From a checkpoint of a small mixture-of-experts model trained on Wikipedia: 2 picks a token, 523M tokens.
Below are experts of layer 5 (counted from 0) of a mixture-of-experts language model. Rows are named router (the router's row for the expert), down (a neuron's output weights, with its number) and show model dimensions 0-223. Each number is 128 + 24 x the weight over its row's rms, rounded and kept within 0 to 255. Numbers have three digits each.
After each expert's rows: a language model's description of what the expert responds to. This comes from a sample of Wikipedia text that the model never trained on.

# expert 18
router:132120140134084181113114130163124170131119105109142124082128108125083103116138160147141162180141101142135142171136157134136102130098090134117143136131148155172148153127136127165118113141107114138144145129097095107136165098111139111101147134112087114127128158124143161142159139112148140149102116169125198132125173113112137097130125117139153176168116128081116127087143113147102117108105120113173119118095161125115142123100142137145168150089139103126114120155152136103126156116161115130169108054116166179132123119130133152151131113097144212113126127117122158134142151171106125100106068095142129122104134137111141139138093160115129096150131125111177112130131155133119141156149
down0:133147102110104111158126149131100150142125162124118143125149137126120144185141162120117129096130147145112194164135115109102150146140159112158188141094149126091130118138144161104104143098135156134150128106124168111144107120147128170121142114116149140099168122135085117133115114134121143115100119116169157136143116125160179133119146090178130150054145151140096124114092120115184119171145132095139120092185118128107128133087125113140082130118123120141136166145145103149156175147114119126098106167173079093087153117113139117098121147148104099123138095092141099115100118127167132180126122108112131147138134098114120144131108097141108099089099121100127098129104137100132085148134
down1:085136064135160161127092131150115106117156162125151144125162152113143120164101130125151109106127119105137147170123142124136130151141139108114090138111140102149148115111126089119117119156123142148118112130121114164160121132135112110146121102062136140149109171127047131131090135121155121130136097183100168107118094126111121108126105123110147107139093147091094117118113108077147121141113092138104132168149109133118140166137087181113129066139122134146132114096128128117200126129130128162110128121095147085135185093120175149137126106124202117131084142150141135120102145147141107127127106121162143145113107122136115134128100126112118088103149138111087146122085129130116131154092
down2:118122117158089103156164093146118100118153100143131060134127148125170113127118106163107105149115111101181101123102115093084091139151149128153134141135152082155111111109132123131085133151107115096144089151118112111092110162158149108123142088114115158140141124158142097080145140100144147120121121102085120101118154133144117131100150124146125136156118093119174132180125170117094121142130154149123114117164096164122131127151135120114096120179136144119126140065146181120127117119124116120109166113136177135178143143122158142152132162144145129093133121185136110113145149166172139170178155082125155105133113104129147140142153107119106150108125106127119124136173143144115122115153
down3:111128081121124115136148141109157129113147072169152110138102089157115131128145125136141120121098109117084126131149114149147143100132125116105150110127065126125165137140144137120134115114097091163111084157066172158109187167142159103150128129101148164148123082141112128145115119137139143145125103166097143141154139158150125192111160155100129123155113104142115116082122125110124100094110114127110140118139053131134143136133141147131120162137156145116118194174123116129113117138162139101123128064110091119125172121119158122154115143157112140128126147101129140147096139126104135163114149086148107091135108115102153131112102133107171136160082164140156130110164141155122146134155
down4:183087136124095113164131081062126131127116147156125203141127124113101138103124127148102105111137139150163141116086143142166177112123109104152135108143141124137110111139097145104159144137099111153146178115144119107128107184121105124131130150127122134159133142119116154112150142122133173126132151123133114138123151102132145052119138158149097107097097083150120137094111154111156181102121109120131157131119140126141095092116133107118102141173148167142134137104141103152115156140127161142138132151135134087125144128116096160132117130129138132092148147133135125115145126099096180135132156182160146102111105107153129103094095122153142064159078125139068132137115135140167113108112
down5:094097096133128132107127125097124142149088125141136079097128141129132145163153151160128078080106120157092148123171159152112153110142147109145138143147152139146133099111121108106102121144146119131120130113179118156131101098141113128095114162144152117135116170156121103142127125172112150087093123117165168138118149121086122111137114148124145115122132151131131132140145140099163142173124110148127103109144134135072150112116126160128099169114112082156164160140095129103143132167121110098138153105165117133128097060130146131164130135134086133147131115145118151141133090122122153104104155158104127154125191139103123139109134110146126155150179148154167097062088114138180114125080
down6:145085135132141137132110097136137136127101135135143164125120119121101105166160123121130103124110112083123104171123108126169130158095158130106168125109167122081098101114065136129123111082130073127146152126151115163138119142146115108127113101077160129101122126141140124101173111133150158133110150125115117129099123103085121112100134121080123155150104139089086131114160166126120133121145131129142117091132167129141140162145157135157152112114140125138126134134202117163112130143137181124166110127136146118132147166140136128172166172118120136168104131171147166158199112144118154089098134138108065119146140157136136158124145132160123145132124158122144146144146132160160091101088
down7:082131109131108094130128124129114096095152148109108152129161139145164139122121119125122134104140130113129152099131133122119125132144132114149158107199138090139077104146179100134157145064107179103156121121133117099141100109151088144143161133126129162136081152165091139122130101141138131144114120089138113123074121127107106134085103135168129092141115128118145125127143107103180105151162096114115182131148110094128153146113110143118064150156145134143119112094098073148147137119153132131143161154135118103135146129121142110104109108166138130166119115128166122115143188107138126135107159137137111141157093082181095076140150122129136167108143108137137122129105137092130171128092
down8:119137107074151149095100152169112091097151113126136100156140141146143128111143124206175112142130088124096117123102115147150145105086142148144122145143101106142146110159102135109110104121140122139082095147076145113123152069133105146135139159060108135133107153118100112136111143184134127172110096164118143200098140123158123148092114133129124156104124094116124137127131132115120128167148163086135090104125139129110100103085082107092139156146125130135164115138129113093126132104119103098061154118131135111133143149131135139109126110110106111153148145136120128129116100128128149131132109074167125140145122102114124115104148112107172113138112177128109140142122102166141105132168
Directions and positions. Compass and spatial words after prepositions, especially in building descriptions and geography, e.g. on the left, 4 km southwest, the front.

# expert 35
router:135125149141148127111148060175120103149110133096121117088154096106102132138144170164128162132139133155103146109132135111152134139077100126110181073141149128126141156123136128110140138137121126123172174125113111158108137124148126128089185130173106138198099153115080118158162144118113095130101158119132147144140117119139143130132167147126180129126119085097138138142102106130148092115138118117120151118139149075113124158125151141129132146049103088192133128139134115122146125075155134113109101064146127158141105116113121121144123121114132162120095102158154152115139131131138118152155096132142146098149090132166119112121112107111136088104141126150140131115183150130119150130136
down0:133127131145140146136111152086136147141169143153111132137102140138138117132111137113114155120136142124085186140127093137117134097123107173151121176143109111138096124129101127123131136055116140141088129117126123150141130118131095099144082137128144135116147088168139118103095119164098122158123107117178122108142166085127137150132110125196117146129150152144156133168097106149133148140111136127111116156117123094141136137128114117111134144187166101110134103114098138137160118158112184146135116126070145151111149125174109132144124166135143123101129131145124145124121116148149113090128174116104085166101118136096160091121145114103082157107149125033151125134092136144112170160101
down1:155144136181158113144140152132143126167152147125164134145125096181099124147141129107130151119084133106123144092086127139115136124150114135113129122161148098104100123120105150158126157123119157116109133170164115120143117109136089136141079121096107083163124148160124102099120111119140081121149219109068151113135120136131139118134154155105152154109120130172136152136099123136122139128105136115112120106130119116122108116121200141135184132158098115141095119096083137119158146120144124084110151087112118151109129154156122137154189144081144147164108105102181102109128101144124153136101089141116161097105118072143116095131118125166106123122124099131126116136159124116107134122148
down2:114198162068107146168134135142115129161180110134143141101096132135131145165133093079136158139146155135133155118122110130131140129116181094112109128153154133129124107123141118143097118173147142143098164125129134153109105169117121140136139129122125129156107095140085130145108116134114106124145116124099114119133111107131135141151138118254112126113148124102105154135100095105126157151085121108155164142129116096117128156104143111116110159094123157138118106155107134103107135128135155143128144126099131121145129086105162162121132119126105155145130103202150182096179153148115146122109107160125159137107096150114162153153130123127133130150152133131156163143120169115138134157164
down3:103112101096085110128095119123113152134112153110157122114136127129156149098139128170116130102108111094145118122172165099141074184147163114146065151135110099156093114146156166129119143144116150146119103117138137187146136163110115135166140122115081088161140172128096163128148141131130117157144136105086133162109128130131088140110118110102091112167134131101107112105104164114093134103144113140100111125122166122128152114155133134087153090136131110139166110108113115096128129134084141169136155137104125142094137153116140168131050117080138134090101147163116100139112103125165140154092116102129139120147100142179127141145165102124119131138153149134143116147137085136147113107145
down4:129128090132128163133111127115121144206144117121109127127110112118133114121142163138133127118151140141187136157130116107149123145164119134119123120148149152125166132158132091113143159084125120136118149136119079173111109141112155108080141111203153126140135090132120168102136120122099061126137137120120143131099099127130143100130145125114134114146168119132142132166064064154096090123137098117121145116109121176137096144155138162135131140118102151126118150117103127117154173155123120121081087083134116138113149122114111162141160100153107137157139092151155134144130086119135121145145154096168099111164128128129100123131130109110070103086158084133094144140142166143106169151150
down5:139133108123120091110152163129108145093174120144144099101045139112124150126127158153130152124144144157130132145112142107124106119111122139118151119096133132096142121105140136148159084144123126130140110116093120108129117167096107143123157162113163110088150128165117156116114090127098074119146138140129158087160141087124117098098126122130135131118110083102178137101119108120145129114146157185098131115163142116136184156118119156153132147135114118121089160164172122126131130154161169142156120101131172143142107071107087140061127134069148122146089117115138125131124134105117150149133133181120124101179120121141123106107096127141176130121149163157099105135122176136141126125119
down6:181120114155107121105153137138153142134089138113098159106141119106146147139119073124190135133151120147104111108100144100140103136167108140098122138137106137105098091205138114181082108121119145123156161119185122119135132125120126118140149097092115126177159089135131144141157120169112130137168148147180104086121136125094115123103135144121140112157105073135155115138135131140149106147157135105150131107126123110133153113174123136116166101130107111164160153134098152148103134142098108130144128112117060137066065145133160153093168117118153126111144127118096123100175150168121142100107103155137140127118131131158172105158136132116124140126124135122107147140143122131153126098109
down7:128104136078119136147131149162130063124114133159124126131115133103115093155107094105100143131126137174149121136142165092121160193158165145184111178097101121107072081140107119129143111164149096126081100139105145165097099133100075123172142130098166166132117143097108146129120120108080159149135140132123152153133121106120140122125140131130152129162142110174160124171143143132156086086127090106111099126121147118081116101120084142148124125144134147140124147113128124121127088132117140147150160161153136109118097163112102117133098099106095123131083145180122106114129138122134146136098157121159127149162133116115095157120169124125135132112125127154134125169111118142108148168120
down8:117158111135142148087132102162140084179115158151115179144117134101124158116160127127127119132155122083128125112119148106154135078155152112087119123098173090120150152124156114117134114165138120133183118126114100081129125131135100154127057158138129151109119120138130119151119108147128083092129104120096104109107145150125146103145119130187107117149155110153138127164136166148170100135102125097129125125152129099125142131176156131119121093126086164092129130160125096128124135121118094138134127095143133114091139099144141170098135121101069109161119116121125144181135139139127091169110169114122121103099107129168135169127133085113128177114148141143134103189148094117158127138127
Sentence and section ends. Full stops fused with word endings, paragraph breaks, and closing heading markers like == or ===, e.g. "it.", ").", "River.".

# expert 38
router:093180145127129146100168127132147109121152128094111134098131114172068117132118141170104138152145178149107129097160134123162112100140068125155103118150131072133185133117148136132148158132083114138157173093119097075111118142139122149097135126158127124145097125136100158096129150095117079147112144143133126154147120089093152148134123107129150128137080125089124086097077143151170084158130109125124136150113139112122144119112127110110139128106089140121148123138115129130124109137163097109130123118118138173112121133114104114182153114104143159094120129091114120122157088136123140129139129119077139095124095134144157105123138096107134097110154058093095137151149164118127126147150
down0:191161130103100097132130133172135065147097128128123135097145158148116152127129150159128138109096150099130118110169116132141131164132123092138089143165113182108114136137124115132189099092108096152139082118168132093139191111134096116136130157137108122096147107133112149138143121084114082162130110145114128088094134187133132126134106108157118124148154158094125150167139150143122148097187105104120144172108133117141157087138125109136119181133108116142124141126131140125115132134127118111137149158166123109115137164132132149182151138109147119139174137143073131115149156113104153118108125123139152153105124128113121136097118143153137113181109145136127188136122136164082112120146
down1:141129112124167141140132118122123142116134115147086126109120076130084168135129128109125142116142122118108148137141112156093153113112142187120087157109121090186121119153143134127135129151135118135104090114138138099091115140152146143134106183176104131126111147115139133152152113135113133130103102079144140112115131153206129104098100130161094104101142120127154129123149129125152159114146125106154138122183136145090087112120132141124132118100099115123174133120129088125151097109122144142116108175120109147130149140123126131175082147096093117137091106121116136137143096169096142116161187110130109081163121129128106099162110198157092161163154126110151101108113121168154128114080
down2:149114150135114152109155149138100098140143132117102172152095164128140112159083106120123137106093080149105110114082127137058158115123149135131144108169103135094177097178127119129111110139119169114114060128133096128114110100137181075143128119137130148106131107118162090103115126159108154130143109100109145144109113151118132153136178138211126142142119123119150131129086148152131200128140132133140101118153154112140123124132103123148113139157127093136123146146162119120120131112127142126098145119135155110124161073127125118095131178137135127172139157156134114180096119135113123124103113099098098134108124136118140154140112124147090137107145133101137102121137153159142163129064
down3:152152128152133118117120120125164088129098105090153124108080166116184120105127108128133100115139100105155123127136116140153136144156137128118159050109152144141125165098170104172182139145115120139118174131102149116116123127100138146096101092096142131159163132130119138100110137141120092121125114099146114179161099143142090131127109127126130124161099166145086124132145111130139108124144150157183128100079127115147145146181093158121106106129170126115080111166095111126134117151133114151095068144127131124116128103120151103131113138185142143107084124153159130140142140141122115082188131120085142151125122122090125123102123139144153160126129167126114121116132186103121115107128
down4:109094092138138142125124155150130152130115146099083084130096150075124119142111112093147127127167106161123135118150140139133076138150141111138162114106049139149081132136143095147111127137143116080113100146167130090140118107080141123150094149138150068091099127093096142159134169108119146115137141143094161130108178131154131096154109144188108119139120102121146097122133093171113082125129120178127152165111104164105110125141133122141130149161089121131111098143145151109135107101154156146130157129116123131092125129140121153091131128137114125158121148144130140149107120154121122133090139113132144130160114112088131136104113077142085086128136169144151147098192134148124145129134
down5:127157105158145134140189142106101123168111151147103117109119106122160171117145117124128121098120130116135114146127131117103142133126159123112157133125147152100158161154142155131106093150164130088165105119128151134172149124178122114119115114148084098201112145120112119182110166155111140142125111135125149143138146127158116131132096132109170135103137082142121130173180111118130124142179116091133088109171132127154156150143074112130090127104137142165140123160142137108109135132153102146075154138113133172125152116155161119094157108157113145166119077175090132159158100166120154105116150139147130104122111129146130122140113122110119163124124139164125094118119197121107117110108
down6:144141109077144112133148131131138170122141125133090146123122140118147073144149099143106124129165126087103110136124110105173094091160107151174108114136108130163129109154133153107106119081160090112145123164168146141145113087125096149093135110139110070200097121134135116141118172107138112078148120130134112165112145117143177102151151118117135138111095095120156092097164076175149130121136136147113106092117114139150122107163136097093119124133108113117135140131170126118176125134102147118136150113113107099103095094106146108137125140145113126115109137130153076095115146151141167141171132114130111107124151171156166160089159122159092118143115142152119164100148132110130129101122
down7:121098118118103096154112109137147117102116077099125170112079140071119157141096168164095132162131144133090180161070129155100072158119119113130153134164137140125156169139132139121150121126147100100098125171132086116131123183125137114150127111128140137104119126127142119105138128095136178083140118115144124133125114140150099105101122141106115134144095115116111136135086129124134131090124135128136125180127120104098150171155092112160114116135145150119143148106111106083133140184154123152181143153130132139134132133134164108123128084164138134122132128124145123141139138121104179099135119102112097137147162130150144124056173135111104114106139104124142137125096113132187144149073
down8:081117151114140156110103117154108145152073131129149121188131144103175124134118155130139145146141114155159151121096149163129139111109143120111147151114123145128131121136124193128113117144145134105154112133154130134141103085139110130100138170157120122142154137119122131098162124099143167128073052140111115122161125146107118109124087077112151130106113131128081144125166121096129120126108121123143146115096152151126137102131113111081130148107089148135129111144134119151112133111179143136098159128129136105129140054136147090113133151136121126131128071156154139146174156110122119137151126106124200115151143134171144136124115127118123141122167151069156108140141119103052152144166
Clause connectors and c/p. Commas and conjunctions starting clauses (as, when, but, until, because), plus word-internal "c" or "p" pieces like hardcore, postcard.

# expert 24
router:126160128151106151140130106142118129121116050092109143133184117150090123165130131128114129142129130135134169103122133112120095127116093096116138108147130125128134108086159106101133114140088135114159130132141026115174113110117150098089159132100091105108100148101120120142154191144182132131112124104116102107131138097131120111124133124130118173133119089112132154122100122138134117131106047122110112123114161099101116076118141148129104152105133119172120117119120132141132118111134155142145138071160121196118157120134134101124123112139132201145089125136147124163121143172132098115163096085140153120120119150137143141110121125117124133140135128142110129107132140175114138161151
down0:097112112137147142143101102090139124154161163118130118136130119114104101107134092169141121139114115093132106122104202100124101098108107119097164122091113141120128119151106108147145095142074140104173144123158154148149126108123086096103115125121101115125153127105141130113119119142164158126112137121144084115091170142137093146115149142161108085134115140109162147131147128156154156119135115075155138142126135103153163164148120153149161149129138101109111162135135135126138153092099123097113117139135171148128115090139164192111161150137127111068155149113145085141143107093145146136126129114116176151158100102171167101140115135118134097121131123082173130122081094096134130165160
down1:185135171131121117104094121129149140136142135103141126160100126104123117165107101156122161134110135116120144143109117126140103123107151144110147129186177098112164175097124148110104121082149145127154118083138093140118105125135126133132114085110143129162071175137164091182139149147125109123164152121127091155137132176130138114180128136096131101121088156113149122184124143173154102142135145154140108120140132138108078125109119124109166140152140163127094104124115141139133145146125116113092145123098121109125097155171143128146105113126158115133108167124135152143113107137154105163100096136135151094136130074177121135141145150135124135127164136169171097145133162114159121124058
down2:076147118117148137127113129142140120158144107130074127135125129155154177115112131088149083124121140138151102153097120164136149119131159175128112119157124170151095106161141140165157121120141090163142146080175128153097103113145102122119112141091130144106113126103111097132138094135134108109107100132079111162094097152100147133138122137123135074118127142139140124122181106056133116176157137142113118132123143124152132119092162120133105150157160097156103126087105104084095164146121113121118155104111129101147141140134114159148093119085128112126115085115113113140132112121160117080139123097145116094118114183150109156076120159098170140122129124115117135118136144058140131119127
down3:136146133105131120107078119106112126120156142117088109128128118154126161134102150119132072134137135124096121128167133095145142154128104155110119107148111132152152101136102136143080156130133126085123195160123158147142119109099148166113143144139107121119096120145071141156141128140110142143108133144129166145109143137179175119145132148114106156160123103094147137157114089128125106126088142103113116083149137122108124130142130117073148108152094125149150142135110166123115121148090148149149129129118140149159131150113109147129139076160135176105134159141091093189133170085104211106130205135140145097142155112134121118118120107111163146128120110109153102146150130116132115166090
down4:103136096123096149104120112108117129126142121083066114141101091152129111160084093103123149146134095142138114111105145127150200082153112137128137146133151153099099133176109149146138140113197152136149173147139167133120111129117055132129137139167118120131160143165154085110095137110165113104137122148128103139133164106116160149150132129115188106124140129134136153134109149092130087109144137140120144122112133168121136149117101136091144117146130152088129140129125084137136146125097093128116126137123165144123163100166136173133126130110177134137128107140101100137110147085127120096118134137148093075130134093118122123120134153149121161082131167104154093112121169134166155115096
down5:152156107132126104132112124097078107107096109080130107169133084132151194116134146113117119109110115141106101133130118099137088142124155099149164165119161138154186098171111151137127138147103112114130095116135138133137148128165109070110109136106175119119117129139141124150177137181128101115105121133153155136155118135114113124151200143146131138132099136152141167146113136110131123050151176176121177142104132094079119111133126129135123124147124109117123171116123122075126134126127112123110162148134135133104120120134158127175094124111111109118119124143145096167145147139118141197152138139146109113129147159118118125161110113130091137130128109138096133158132175170119117142176
down6:153125152094139121082091120170158121104098116125172161134122129142075121150139110101177164107128153120108069168116163137095140135150124110163157111117143147143122098133172127103105127132133168125148166095129119106098108140112120149135165133140124101110114092177156162119143147123153121127136166084160160112114158118127161126198129087089120130133119099112117172081129126122101113110129169070156123133144105140155117152126093144107172117142135115163135108127106142083167155159145132139108101124105110085138095129156118122091114116130118126123121103167157123096121152152143133135128118134109107109159078100134120112090138162133131123150126140161134127115098135150179142148139
down7:143121153148133109130133152114122098130155112144144107189162083099142120099156148082131164123116125118143158115119138160099145136109146126148094112119113154122137180145135131178095133082114117136131121134095129160113144070180099137125147128143138054131131149149123132093143103151101146087098136112175125092109071124086125085050130120102119151097131149121095097123140123130117122168138137129145129117119143138158144150144124183076155158153160129116092131100122109148096118132123129183173088141118117083138140116163169140101118115127139105140147141149125084142158142124158117121129146139137130098081108144157101121111120152122119142138095136123109144120125096116118123148138
down8:110146150116124060157135108112154085109146108092133126161107163151113137105113172113101101143160098122122101168156157171183091149115109078140123176110115140158170119141131091117133100100091133132133132132151142085157131086174146140145128157159095089145093099145129134135151125114125151102104122140122107138076117124122121139123138095135109112084148090148119118150119119153144108105112137160109087122121129140156147110113099116145153128132170158135142121190160126133099116112147122117131121140137152115120117121163128113110129080132132125158105132161122143082089136119151091131101147141090110157151139141138138123150165187141067137155133131155175124141119145142158111125164
Decimal and coordinate digits. Digits after a decimal point, degree or minute signs, and percent cells in election and census tables, such as 55.51%, 82°31′.

# expert 34
router:142134130138072157150139151118119091133134083073106172077158111155114132135162167128121124161120115188135149161149109127152116120110086112137184128110118113147128135100157142132105119107122141113163148124121129125135128131143127122106150109140129120111128143108110110140115144065134136146113130130143183122103112106113170136121117090160145131127135086115094109093103103146096152144149111094121150112122171094042164136081107136127107095143164089140139114129143127137167091154168105153136104119141139126132108124067121138166121102116130166112089105097149173123105114132104116112124087123089110129084111099129156117128106146117135126113120166123126083159158151133144109119126
down0:161110153107084110128134102144160114135104143145093080102142152122159108140147194117135129125147117118121114101161130094148139133103162144103129166176123153149110117151151144165155111148113122082158146126146117095129129146095096119147121155145113155103140103154133098128150152144129121130119143115122154159129125141210096165119126132149105110140123155159122119072113170143155162120123116144125177101102118139133180117146112085143107131155131153099128124157146120101115134120179102137146107166148151138138144126127103097112146115183134125119132148135127110123090134115120104117097168104121137081131172105094174096134114114149129150155115157127101182143162126140097156086083
down1:139141138122100141159138116118170157123133116106156146103136137149143152123154138110092087117124133158104127153122123134106126145116116114142148138153095130114151125094109107144128127172151116132163111095152129131138132145115110138128111126109127116163130115148058122130092084140142177104152114131115129093098147102143167150115143075118089091135168089150114130137123112090154068127127140071117107130151188150130176166135146145098107120168149095127139149147158088119096152110117120168157131126135114145146134131124128144120092132143122132122104095160121164121105092158147121116099119136126117132048137141101106147120112083119076127137120156151123069129128167112135189098088
down2:098164115106143147074091149126121139127143192111157108138137157092145103157152108106143146127149138167154126103082168151082141120131149146117225131143140119151108135135127112092146106120167127130159133103154103165123147139120127141136141111102135149106108143134114103158151132134095165145121125109099101131093169113111139132192136115171141077136130139137124114136140137125144128135187139149170172137103147151140163091121131156117129174091149128136158147104117122125119113131117129129132156148096159157130115114177130114124125126123127117098084135135128099155125137106114184134076128100123134145140130113155143153147076127160136187142126158152124090114135145084147121133117
down3:101106085112079144121133109153123131095121088116113112128121112137164122121142142128149154117116165102158106143099104116121142139157169135134132137145082165126128126107167120055145117122125088096122126115165107107117115106145131136098118100114118161140067132147110153087137163115097138129137149125164135116141121110169135158083116153171194137129091145145177136105151161113138141114139160102190077135120101124132104149100159100113132150134127102088159114109130118103094128185056163151101149106149129094098148137092116144109138118102133122127132152154146129111129088123146114115110152128098137113158125147100145140149130160112102140115118160132131103108112145150123174121162
down4:141193137143107106135091139114126095125121117131098143116109125120163108107139164103126105129102080133138078114138124102137118118127130209110151113117135132135150111124117147141135125088124132108156125112108156130188117161124131144108092140140156115187080151127171106135123152143180108138123156124105120113136117144127118135126103176098124124147128122139095102154144177172146123115146133114121118139139108116150161125138119107174115146138112120103129121129129107149154121203125136108151101162119118131104144140104159155153133130107156183172126135131116125114164129136081076127104138141149103164131136100077156124125190103142169145111088136090105106145125136131097135098070
down5:170126143091118135153098117121100113124127124121076146144121105137105099147147139108108118134141125126140119127119100128165108180086083158100152110110132130166155166122129113123132130121113117106146094153129114113141136148115124137100101140128118101122098154143113170129144163120090111139146129136136101100098134085112109177128154122156152136156100161122123114138145094127102117196126122108107102145085119154130103146137128119120161102142196153128160116131158103130169161121143133133134130150119110086173170176082157152116147139127092129135132086141125135131116118094112180138121113086096127136184167107123157117115108194130175111122116107153185137119173166133140118094125
down6:160164138135170134115125099125122114099129127163154132113114150125082078157144155121114108122103172101116079145151158125118112133130130126110124115116102131141128122104204163096095126123078142079110120117104102156130101139158161164113121095145134094064175091117082119128129114108147130132142153132114135132127157132117113105131082110168130136151093173086142173119102129172113146132152150160126114112129156119131107130093090145116116100110105125128126104144153120139084129117139108112156131135147145154148165158090112161120126150130044119149125126136111122109132113148147151152094147119151120183086122139145091123104113135139125157106122125111111117164175151142103130163113
down7:134116123155153104115157115115122129127148138123137127177148131109116112124154098125137158099114076118153123100093084089112115164115116147153128159120132143128181107143163111130080114164122156061167170128118114134114155104130127119156099167146149141128145090183091111128146127124136096119150124161160132124174129158092129133139124122103105097119103138120142158121142164134140115133126111120118133171110122131152126136112135145152153134119148215149120134096142106125169116136125103133154124091117112107167148158136138105138107151138083106146085140136117113117092158125111121117141140132151082072072052131095174163160122110144141112163128140147105158146154129123147142126140
down8:137132076112123127115136128141177089180170126148114109106155119179129100140110172124137092186140141141142154122128123162122169149171137127105104139112158134131155114158126111133141169112191105134104144112174122108100144138134161107125141148076147164167126141146124159092118124088126138126125120141100132095127111140131160153099138131086141144148142135128116111156137136143167107125093179108122099124130109150143109114166084121128147106119125105105133083111172165091129137123094132110114120138132137130132128162142133140136176119122080099090120143173108131144094106114084116124108149125139128134110155093142098169091139111144145191133096117108134152098105132162126173094109
Quantifiers and adjectives. Determiners and descriptive adjectives or adjective suffixes before nouns in expository prose, e.g. many, some, various, large, unacceptable, exceptional.

# expert 19
router:111162156139108118117160163150132113141114098081096131070139153102076130136082154139124140187143129199087123132145124135161112146096100138116136157143162088124118128119147156124143128132115134128152126143093124054122132102160143139091134104145124076141102140126153134109147149109142087085114140115128120126096113119109134086092092120118192128115105108116131105099126135148104087111132136076130158131129143103083128114077138128119157119102089118117142135115119162130143142163123122147112114115150137161144093114142126104177127110139143174115122122142183199078138135132124124107139117067145097125158120130132136127133112110112148137132113123165105137117143150114126125119113
down0:099095156100108135113144143101105145127161129160138121119125160127145160076130181143108081146152101142141190108116134139139141146140152124139085107127132137130111103108111103157117152104137167106139147112147113106114121140124143095147111161110172130131143138116132123104125150134099123111137100150149092148104126137100154135131128138156121135112118145140130128139100111103134167113146116156171108155111093111121211125109133116167142170113147113102154164145173100159147199124091143088149103145146109192135088133118125158176127080136158118137130159150110128139117124154139127117117101114138100127132114133116095188127175149150136110140152135078104088149146128146190120121131
down1:147135142108136085163113141105123146102195119150139135130123122134134135132166154131142153143145157112141142119082115134117160148120093119096112115172075165080083126137142127136127121158107122167073172146125144111159091108155161116109112118119121156106108122143086096104164171110176144107111161149155119151119140173132139128100100140100098150121141112086106154114098150114171122082137122142136090152127152117155086120120148116132142173165128117128131132110131087137148128121082106093114087111138136167118119168148106100158123123141122125154123148186127124131150114100133142138161131153094136163135085132080162158103091097139099137136136115110089111130151142164111124115134
down2:072099107133117107137108107128162124124126145124166141137143121078125127163142062131144152123114069151159170118125144166160139134089080111169140118101109165091104077119144169117123145176131130126075094111162119135146151140090160110156114134139101098157150152114122103142162156156099126135104098111150132151157132152153105110163153130206120144129104115132123155174127120140130143143117139156156123116094127126102135121106113087120116124112182142140142130155148094124170126095173193151095111148138107160116139126092116144103114136116136130103083151100108080138152129155096114130113130120129153160131118132130155161134118134120138094119130118143126111126154134132162141128123
down3:116117140104122088118153151082124109138089152162118135099105093159119151146106137146150109083112140166146107110097156145142124143149134117079108121155160105089098139161140138112082093133125132142124149118133120109135095155157179171102130097105135142141121188144137144117134116162116126100139112125168121138093109128140155105157108130164116105077142133159094145163132128096139095177106105116133149158149109103137123105160142173151124095114105139112135139147142110149131152100136107089144147095080145120133091119128128157089140102111150140091171142104147120139059096128134142106135158126104120142126130119147109096164152120101192127134176173138113159108129150114146110151110
down4:105119098133170112156136117148132138113167080095136092156171124150143104112174077115146146146116129086114103146149127179093123126132138098123139178155078081098166152152124094124109109140151136173102143152121147162170137117111144133113156127112114091144134146118140161085134123162151130132151088121144112153132086112188140132118112146148170149126126093106109146131101111121132125103120139107138123173134102106099115126133121157151164144175142170135126115113133142142129115097134120079133094138131136151106156188146166099120142205156118144152155161108090150121120156140129123145116126106121134120111137112089139143151124142166129100096175124156147120110147113131114131130093
down5:149127158140129151138124105121140134127119137109109108100117153094103111167134134094142104167125110175152131109133107062064138149112107096144190119143090128117124127152102131153121138091117137148104121188139132100103178164145120158143126148065156131148164142147138174162168113150130116111124124112094141108135124112128093083119139143145143123171123172149168192119142090122142118137135157123135106077101123106163172194121092149152145124113092114123150152124116130112126111068153136098141096110129103115158126139130154114117126142148134144101121152144154153134154134100147130108146139073102120168152170117122120149129105096109129144114122143120141137141131151096127131108119
down6:094125104158144125176143139128121149168112162104149122101099122143162137146123127132102174146103123125142145130114122156095139104172145098144147101120117135138127131184107147148138179146110106131126090104113165139147096147102127102128171149128128092084127150094166141105155136132114124106112170140118110155145153130107088093130180132142135118117143173124163106091132119122156106101107135108097088133131148160134134092140154200110144136097117083122136121089130138124166140193087139126101143131111170131141149118126138127100171085116132109146077140131162124104125119143130112130144101107096119130116095132088091123110108159159139147159131116117100141169147191143154100135134
down7:175145111138115125139126146121132184102101103155157139147123129116164117111115114119100076146098108132141101162130114122131145109138126104163096063128106154145126173109127116098160143113148151113116125089099153131106101151146105122088139105147113134105125126139113116098109123127092140135148112127098123114103103132101116112105128084124098127110151113146137170102126098114113133164113115142129111128094096149129122154087156119131076132115126097088141146148146120117140100130122106143099143153144126148165118110118097128124148080138145053164135159138115131141101076091109150175055147169118146183169086112145156159136154175122123131139147147136142123147106115084177134150135
down8:118155155120117136133109152139156083136113103138134130127128086111129108113109128063156115129130165155153139171130131161133117162129123102177062128143132101140087137072107142084136190094110125130112126085152096102131117158142136126131109120151100108125123144113135141122105084149089146106137111162114111120128123135142120114090146132153123148145070141118112145143167149138095132090171127111053139154126132119153111176119112138118124117153146122160127138111118115156122079091177158171127121120135156078145140147110134121156129109106126118122109123123170138137145120117115124135114131109160097120123117143156115070123107152086166132134151123116150180188101123120115152133173
Connectives and sentence adverbs. Discourse words and clause links: but, also, because, which, not, and sentence-opening adverbs like Therefore, Reportedly, Positively.